config.toml
d_model = 512
init_std_router = 0.028
vocab_size = 8192
optimizer = "soap_variant"
beta1 = 0.95
Below are experts of layer 3 (counted from 0) of a mixture-of-experts language model. Rows are named router (the router's row for the expert), gate (a neuron's input weights, with its number), up (a neuron's input weights, with its number) and show model dimensions 448-511. Each number is 128 + 24 x the weight over its row's rms, rounded and kept within 0 to 255. Numbers have three digits each.
Before each expert's rows: a language model's description of what the expert responds to. This comes from a sample of Wikipedia text that the model never trained on.

# expert 20
Description: The word to, past participles and verbs after was, is or a subject, e.g. about to, founded, began, would, used.
router:111179105100163129140122142105117119132093137124135120160113136155127147127113129156080126137114128123099119112195129122104139140116122106114116146107160157153095091123153137133108184135138107
gate0:130116132085138137102086155156122139140123117158128116149149118092135134148118130176120127160169095144145139107129149133141121149129114113147192068142091156131096128113146080085184092120143148
up0:137131114105119126091110166087118115106093144127127080143090144104138159197135105059104130135113084151125114106081110157138129152162169118101109160109101078125120091135117078122107118139118138
gate1:145113155115099120143199141142088171116112154149113132133148112126149178104144132164125094104128159112103151126138133146104145132116104146130104116132125116128134088144115139117170095109127152
up1:124157111123114095104145141071155102131124153169124112163114122141108099116121120094130113126149132118109144150118076122127136162134127126110093080144133120165121078114169109134133127125111114
gate2:129118136096099113149098142152158131173137151123131119114129161124123195096096096128155141131155164113132170138135193161084140153182141090102132166144135154088162088145181126134110145083146122
up2:129107140113185117160090108113091128173126131097165134153090143126105098092144137132081113091143112133148128153108111136120133142144121143120121182150156100174129179099132160111139172105149151
gate3:120119100116094114120165123113132102102121127135135153187113121122115126100151141123101157122112093136149131142141099121117083125117098131169164093133168139110115115140137164162094087118142159
up3:129192148119099116127178150139094125127100147142147147126140077096116117128135126156107094135117133127100128137138116124156161117116123148127117111082145160129131149152100103075153122134095093
gate4:144171094108119108123086152090149086153166141052133129147138094128205127151102124143148130086064148141107114141080128085141148158124146140147103154139133152139137123163129140093165134165088121
up4:151093136125109137150109113159133137131096127163113114146095109110105146126104112162141156136117118146127110110144104090121140137164116132151080112116154126111126140099145117118103137122139137
gate5:106139092122126136141151124125100157129124151100133150161131107155125151148130131173124141112144148087104136159143105162168116176151143145136075139119124099115153120107116094095130191162107143
up5:121144114086102162154139139129112125147050117099167145130166103138091085128107152154102131109163153135146137121104092103124113127130105107149145111122147105130140117114112120109114134110081121
gate6:113138151112100136100134124100074181123137124097150113117126140118164121121134109102141137171128180091088127133153144121124101128122092142158113141092129148139119095150104112124118133126126127
up6:122080103118138122090106143147170173084123147152099114114149131145155140189154123160136157075137124101158128103122113111128140110149100139148129153098085146138127149091144110083130158128157105
gate7:129126163139117137151164162100143114154111085113133114173124157084158148171135120163132137174153159152124127116153187118158079120162132113107145137178119164108110154177115160100134143117180121
up7:126113073135172122088133115138117128121146123164122085175091181114118114155130116125105075137139131137126137097118119164121163138085125155137159085121095096096126166111143141140141130097140099
gate8:130120130185152111133126114128084141140118100157108091115201138134157093113138113152092151118102153156144110141144126088164150135161126109089123179149106118143116144100139129140134105128147142
up8:115140153153124136113102134125109112132153114150156151146131141133145122096105124118110147127157116118141143147125077116110101188118114122128110133169085105125118115103149143130102130123110126
gate9:095126116109172113158173137142102137090106127150147148056100094143130088138110112123101114140112139121139090099142127148114158121181099090117127129160109042145158162126107102114092116117152106
up9:141126148110161141107116121149141064122129151132134120110126158092110114164131114134133132142078116131137142116158157169121102109163134114173147119123150159127093153132107147186127166166093114
gate10:137157165118129127126161129120141121124199115129114132145082117107149138121106119166130118167188123129122080096113118095129121110190136087120094163111142145170136127110110124099137115156087083
up10:127190139169129129141121137120095156158150162098112127121138067111118150109159103129161100134149119076128162148163170163185149139131137118120138074151126076089094157142138132122088103123147128
gate11:104110160071152121107116111135125124131123114173129159159168147142123112107101131100138131132104202148156122119154110136144141104139181100105148138190138126128183109103162133101126070140147131
up11:126117162132148115159140128091148142138100106161072167088157144125160087115113120120158154103160130128158119110159124107135160101130120152162157143163140108087154094105159162116134080184135144
gate12:120129184150132151137104140176115118129181151093147096146116121107117095120096149144129147124117133136149133113164137133125142147108122104187138119128079146123147112135110108151119145154146123
up12:109145142112137140164149139077140142094076166065162145135145134149134148087121137103116145117113162074124147131120113147073136105118141114131149130142144134126109147129125112148122092131136078
gate13:108156157125144135135142148125085131104106126170162125115136073129124082099134126068131101102106107136066141137134182127158137154157159120145099136125110117112131155141141142134151125160091089
up13:124163133114133172159147102114108126085155082161159102175143120156172109122141119114208141124110125135153141113148133117134110188086132136101087143076126142154097153124161105145116162127124130
gate14:121121099102107146107122114118133095150117131132141073117120108142124169191099169099123155154132165156128099127079117149117128180108083112104153118158139142128167130114115095094111123115150139
up14:133169123119093132106122086172142138130100112147105115142104116156114133121147142111176116149142097140133105091098085136144151125136083161138115110126114172136095130140166125138124144147117109
gate15:133135188106124117103139079112110090131124132122130137121109114144117139120121112108092111120135098096104135140154131120158145158106111112150110134108142142150119106155097140120130117139115098
up15:161145144131146147128148152151177139081139144150106183133139087151104147173100128133119143170119092109070143152186149111141099142172117101096104109088101089153132149161158116124095102134118136
gate16:100113109145165100136097146150130173142080125135127129114153146100125105135127150120128098130085129147152160118127123151125102119115104105149125176150135129153126106091120126087152109127089126
up16:097136174131140100143147147154184093131128163095103154167100154135175129075133140099111144131130114127164115124129100144141093148141108123133127120168129121141162168161155119121125153110084154
gate17:131139145103175120108101158141156109169152125089179118140132118163170156139110106188118128175106117073140084111163148106158125100154124121112149121137155127118095121160140126131108109142102109
up17:122109134195172097165126155124135114117131107125109082138150140177077160180114122131122100092110128181154125130113115127132138126107166121137091135183112134133130130161094140136116134110119134
gate18:145159142123103180155133114137105132103133150179124132179151142136186118141134129117136148118147116134132108124143150110119156118093134166123125121111141144161120160119144136104143151092109112
up18:128151134117101161154104122129146095106124148088124118153112126144155141125085166127114098114112127146140133107160147137092120124171125164146118105163115159144142129163163136150127142125133100
gate19:164159119125113203122108118185158125141132122116107082145175147135113161137146125095140155108128135108098095151142129154101123112127100125140117080128160107110120107135094159126145159105153137
up19:158120190104102099152108132084114095170116081122147140126056064172166137113127144122083138153095117125112131088137126132136114142133163066130137135132066106145127136101142082142129111131133110
gate20:094159177168133153118136142126111164128117142103126128093163101157158079145086127100167139132117137114132092159102079157136121123113156078109151130091107119127153095134087101086174105152122133
up20:097130095108124128130109117173113133141144135104106140125114164111111088138118119124141148122122156175124122100132137132056147128125089129164155113142117145150073120100143123113121117144160104
gate21:114131123141087128122089118129148163129096135104177134138163163129154164147140128167124146085152116139133098097169116144115157161157132112143169117144101166143097141140121184139180140140123129
up21:146139099143101093110163151138162157135145103101119121117076124151102124169160104113115092187117135145141153116123121136122137048147140140157154109138162112075102124164147132160112112149142175
gate22:129136158130136102176150107165132134175117092135143135120110156118139134162135136148130103125133092151107132099161156103135115136138116109128188139103138114156097165145122118103105137123097165
up22:122074118154135125080124104139164092148160142160130107131145096167160094130124121109133131143106114122112136124175112088117116120123152161168103114116120149152122166116175133130097134156161147
gate23:120104138165148123138156120093117134136160160121170129127148154111132130114166110136143108111146111169128107105181173104164136113107150120103093128156145131133117196148157149111100124126156139
up23:141125156152115092147137087089160157094103109107102149134145150147133141180137117122119124141148161109066106116130120141122093161163121175164102124084111156108165130147171132112088166116113162
gate24:106132099144170104149107108159139092178130126130141118120134109105114144126121103125189129106098097119112112133133145153142169142138085133124099140155119126155117098149132147132136138141112147
up24:129127100117155116114143135165170148130101112118143112104131178175101095108145102116162137134121152143139178156121170105133156129147098140178121094124095078195110125148139132095084133161130140
gate25:143159147135102124090162141125146145151093123114138117132099140148114161114130133197124172118138159131148150101113160174102109143095158117129116154135082146151080150132121137133137130094128109
up25:146170174180095164116127094137129123087119165101156076116111135146108136127111107140102127115151126078136131130123104117125125136147132160111106176116098123133149139110107146134160122119159153
gate26:141121123140134090136088139175114108078144122124153125129151139115153106112178124117133142160113118133113117157111113120157104104122142154118133206094113108119164123144176159127161132129139087
up26:155164145130139146117121117142127122127142125123183084126110120170130126095134161122106132153165130122110146094120148107146164085147112111174123157116138134123161108165136180134168138140152142
gate27:117132103131125129142166087127141089106152087170137118115105116124099128156097108152136126117137112129112115176171107167140116082163121151150127138104102053109106100114126121131145149143142131
up27:105129132124141105125108126105099118129119121127155120130123130147148113103102131155113122144171151131148138170109152150144133118105112126164126141115135139167145150158149097166159190077122075
gate28:133099136089136153133133090095168133131128090118109127130091124118165114109081139168085131124114117146117123147155076119144110107100128129121104100114163129119120165093120096160105140091126132
up28:173105131127117099127137127106151160089113073096111131157096147102134155115120126173110145139151151102079098135120110109086161138111126162131125129154114164109131170158093119143116106114124171
gate29:134112083126137157181171118096113116139127131096138165137121099141090096145110125106129142085130147137138122124152110159119142130123146122163164142156208135128166123085106139073134166118140130
up29:122137130151161158092102119165119125122105117145105134085158128149118156143135149093179150094147078157106142128185086098124098136113103186113129143112135143128122152154148107141126146119107142
gate30:153084106125137133150163173123105106134074113117123130098105110098120156117077122132140132145138108090191141084112121137136146098115123132127139108140160124145121088144112107116136122122112136
up30:129141144143131154188113137118128167158112145152166122093124142136125082066156161178177139132135104159147094104146171077162116126128146077141105169140112110114111122123142117130130108135135151
gate31:133117155113116168128137161181166104136134150134141172150150127094149134120097139107160122187160088194159125098112128120154100123117143132125164129133125070113115151161106077154102170150131107
up31:137150124118124105144117179142130160143117129152159163118113169110147164115126142137069134177137075115128101142186129126112080146172143111107152132148184103129117137134134147119152127120109166
gate32:165102151113150120115146146106114126142111123159148113089147116124157107159125099142108111090143116112140130158106126129097130097112140120105139080144122124124135130136101143145148092099129128
up32:116131103138102133102146148129119144094134143100096201137135132159102093156108104144131085125142103146136162152114123069116163097116130121141133081157104171118140140129131104116138123168131132
gate33:135111151134141153133097079169137114111123114182127093143158111126109094126105115132080127109096141128115145148176103120166159131098103135154166177110128109133124172121116101139142127108164137
up33:155148080086153131120104077152129094144144131189150149105148131111120144146163129165147129103095120112117146082077132115109134141096126110140112067098119148167103124105126155091112139106126122
gate34:147118125151094157084138123141105109122154123140156131104146129174079108125115140141118159124120111129077162120134107166092148080142153088130118124129107105150101136111164141114114118133100119
up34:107142136125181121173099132123104132064154138115169129119103072137133074144096162149160129115128126084125127149135122122147113129139131165092119129136145125141171147111134158125116100091137108
gate35:121149123144132107134146154109087075143144110102129097117131122139154120159102155110143135092133120098179122139150086121195100123152127125158083108103165118138150153128152107149109109128122159
up35:080115135111138114119144151113125121130114151108119110161135117160111123142146126115119109138118117158112112129122147142139175133083122101149163168113099120117075155149115147086162091130106125
gate36:125112113125081101121146078118114119142143154109144160167129123133116097100090118116141146119094061100157110128143102141084143116118144143128109127104111112112184105117145182101108114105124122
up36:167083165141115176117187160131157175133075129119132214104143131126125129133093130122142119139157126113150128116172095119118113149112149183138121125105164165144133130155136115140147147113112149
gate37:174152093120137143145133147155078147107104103138130122134109132146132155112149122119149120137096120099118065083102112133135170164106106200123152057162153178141156128151110137163127153106127106
up37:180150113077185156118171136136149136122123150126086140143140104115085173136150138135105125130117122124104115116130115124108166145115140146083084084112160144141139104112204150114128105094126117
gate38:109065074131117130144138093118175113157099100120125109126100105120084102116109074135159107117108116155148097137124111098151124167084172118173152127129116103105134134133123079146138133141123126
up38:102141150120142124142109160142119108142120080124113111111161180129090064184166132163147129157130150142104118133175127103133131176140120140124149104120128142135133147168125155139108148093140115
gate39:128128134131119114111155141124123112104125113133168076110141140141145160129160107084169125151132106123159185108118151140136119113104126158124108131147124129109122123160105149113131103141142140
up39:149120129161110133098138094103126145114181101114120143078093131095153121129165142138143103130128136127133105158114138141084175093118144159164150151162134143144149115178139103120123073072149094
gate40:119140139125111124150161149140124110150124145132129107106107128171117115147122090111138098149139122096109109145155134186159144127116147102156127082152136108138127140134091167169135124141111114
up40:109144158121127108118110163090114151145135117126119135123119097119113123141144123123110095142118173142088112129149107139138143102179129072099110133154120131117143112147156143120125187151127147
gate41:118093156099159145096106128171136129136127133122090142106103129111071119188150135123165141159094162123122112121157140096138155144130127104115145133109108113114118109135143127149168131145128109
up41:113120127148141085133143134109163148134134119147119134103132131127156138107115105135137098127170154125107131124141135137098104113133156103149143145169164122156185190134091126175100168122119125
gate42:143086133136150134130160131130159123117141163115131147173123141136166112100087110133114092148099127145143106104162095122088082149116105135142133169112106203163139118134122149184161125173133153
up42:096151142126132125160155085147124126132136134091110118125116166104124142133101177148168145162143161140109119127136172125133108123145122125123103119123160136091167142141081133117106116159120123
gate43:144134135177117099171151129150147135120110116109116098170129112129118108125131103126173108080091139121119112126129128150148141154146167128142086145159119173099147120148134143112119128119142132
up43:122111139099138144160116108113129128110161130131152104096152138162148119138103110116104177143115129158104098143138181111129117105141116100123120102156135079099096089113149131135146083153146166
gate44:133147128099137098112090100142100133142101133133118092163137125111125160142134149131126152135122140073114110125120115144112158147129147081143133129117145124141137127147135137100133123099149101
up44:128155134163114116137105100187140094108148147143152126125126091172146157129153135131148141116164146136090144147121099097124155125127103171115176123095126128141148094139122158126127107133080117
gate45:107131148113136136084129179131114147110129140114113123143118129149162156097164121112132120144152108132177170122145156100109129114148172165130106167118142204119098155105136117109109087093134113
up45:147096119136123126147148121148131088092173146111129143118120148145151106160118133098177123154150134114098144130110135170146115163111123109128127181131107121188139136116123132152143161131157168
gate46:109120154118124137113115118146168118125114119093133143142165099124122130129125124134109127125096155110113120134171158144093131112143172150131133140166144121151146092110123122107104101142135127
up46:121130101127123138137186141165158143117138129111070113113127092112110126115142160141114130165124128128118136116143142149129106134157157125149176121116127119158127122127123118142131147119095127
gate47:127158086128157107120180138128109134114145125161155147108164128122112156148139162118121150119139151082101151076129099112094133079152118140123156133144098137141114158140157114158112165124173123
up47:163156144120178144153124105135129162116116128162097152145132140132111097110146152134113145086082113135170142146147107152149139105176134125106170136148163155168123109128140132117095143111161138
gate48:100167082178171135144134107127122143151120154108148138148141143153131114141150096079148108083161120156101093116106155111120130149169147125140135141154154126094131141147089125161102151109167167
up48:146127139139118143107130151120079117120086149142123127109116141124112064111160162122138099113164131139134146130120142136158082156107111107130127113107106135125155120144126104094094152099129084
gate49:070124106131140131172167131126163139111107136138142120153117115117136135143132139132102128112156132177148098153132142138209093155143133154142199145151123175124133109123116091151146085143168103
up49:154071153151144173106125159114147105110160122158148150131150096103123144144116105086164145105099152142108133162127135114146127152128115143118146082101132137150111124150125147097110132153103126
gate50:140113172166141113165133178108112101106120107103137151174098110136131154152118130115114105134116109130134109133143133113107119103099136118146136074106156099107101117091163172084152120117113199
up50:115116162148083173117174162128123124113091122129124135124079145147123149066141115123130089124178119130098111119110119124120104117144109155206107139128088155128154112158164101165110126160094123
gate51:190138142124140068145137113166144128168134144108064104125157111103160141097166151140087126117151100158132111129086087146152098146108137143138118161174102085118189116122100104133100115106115120
up51:131128145133143111141096172119100142142142160118122123135108143185137097170094114155140120099119099049124124131151151112146135100108114126153121137132098091108101186131084127138121115155145144
gate52:138148137153132138118154145079143120142140158125113114140116163131146105169133115117093170141121152120125074121148130151107115182139165148113109142118151147072133113100141083128075121159135147
up52:115137157139098143117160122143144111150123141109145167145127147115184140129155115137099126112174106129137195128106096145110096151144086101127161113080145142149131153167112118115126104121076137
gate53:124182155105147140132134122098159143131095121118116117124126125118188114115135123086154121123107121148150140126123144128123116135157137139152146158120147140134134122081120164136124080134096134
up53:142132118150150157158135117179122119098134136085130175106170152125132116125131139115137107183100113117118146168140114161146111114128116090108142114127162124115136109147142145056133124100121143
gate54:138076104111139143114100092138156155162142186081120102145106119132130120091123103133167155153099101108148096117147095137119155098133137144149168119138165109152135147071105118116106092094142092
up54:119110125102118149104066190101120100102118113130140166124143152173107132195166158121123116122153106109156115163081133126157129163203131126137110116131117117121145158102095125134072124131085107
gate55:119137133115133092128087142119155126167140113134160119125139143118152132115180143116108110149159135123135141093108087157124162122122133128124093119141118128146120152117081163099128141063148133
up55:138150140113119152143145136118076137088150098144076120153167104131085108154136097137125170126117068156158102122142098133100139120129104144145129162124140136143140104155141121165140127155100118
gate56:152145104161156140129130105099137102115138129127101110142164143136140157140117162137132097111104149164101167102090105159111148111147099133125172157153101118122099110148140122108123105109166148
up56:180136091121106144107106146116115137141152137139128128115118119144116135149139135123101104093136099127174131133118136139178155119101078155111119118102134164095142135158154116154094103134098151
gate57:102168145121123124140142160120080127188118177083123106122114148113125105120132155115142124099144122138132123127076125080128135153123094149130122104096098104119119140116105107141119136128129134
up57:151122150144164134161138134091090137141089157137166114115109086118140117119105150144136112136149131144121116126139123144138140126132140146114123123092159109121141126111120156139085147119118134
gate58:126158108128115127106117128133130126128140111100090127143146087157129124132092080144110133108168148108141111102115152142093164161139131100132150122038134098156129109073127107151146117143102117
up58:135118160140123091159150068105110105148107144135121081134111140138139132134133138107137132117138130150128077136160131092150143117153099135130160098147153158077176140068129160110152116104098126
gate59:152131133133127147167103133121112108077110098148116159154137147128129094114096078122132148117069117124095099158123132177123154164116121132125114141136112088113088116117127127076132145104145194
up59:135118167117183120171151113117150166133147122109129136123079121125144122157142171134141163126128086106090136160112118109131140098126139103138097164115136154145098151116128104085159125084152146
gate60:105082136142176120130133127093116145100109120120192097153104112123143159117159125073108135131132158165136074145157135128131135128144124071110127183094158122124117123112147165113101089147133158
up60:116088142131125087107134087138101154135122140120091176164159120135168155121147143141120137114148133113102084134133156123081165135109146098118117117118121112134111127126165119151139161073113156
gate61:171128166149141160162104133101129089138124105163156172082106142139113100150123146113132133120099134147142135091102127123130167143163170110172104125148121117107134096165121110143171138109095138
up61:181084154120153145151114151117117148101119146166167159122139148098159123096135099160156090137071152128111127157159165092167105159147080120132118139143139126131135110103155159160107105117176141
gate62:109117088119107129101135124145125117092162127116115129150122109132108144166126118131117141114123104118163152119151136152114144156133093145121133156115155126129134121123152163104104120134113093
up62:090098149105087160161123097130123138114109128167134113136104130148139093118106141129162119169122135134116113079125164130102177097123125108108127090123139136146170190124146132127119172114099146
gate63:143121086159153151161155150135159134131108079101123124123092071094140170109118112135148080084103112177117147096094081129143100163125158136126136134139156098136132140091134185145108125134130136
up63:144117163098144119141136142158107112107167106093172124113130102140116153122147149138109155130127134140138149157120075163116063116111162111115157114128131112125108131093159165168120114145082152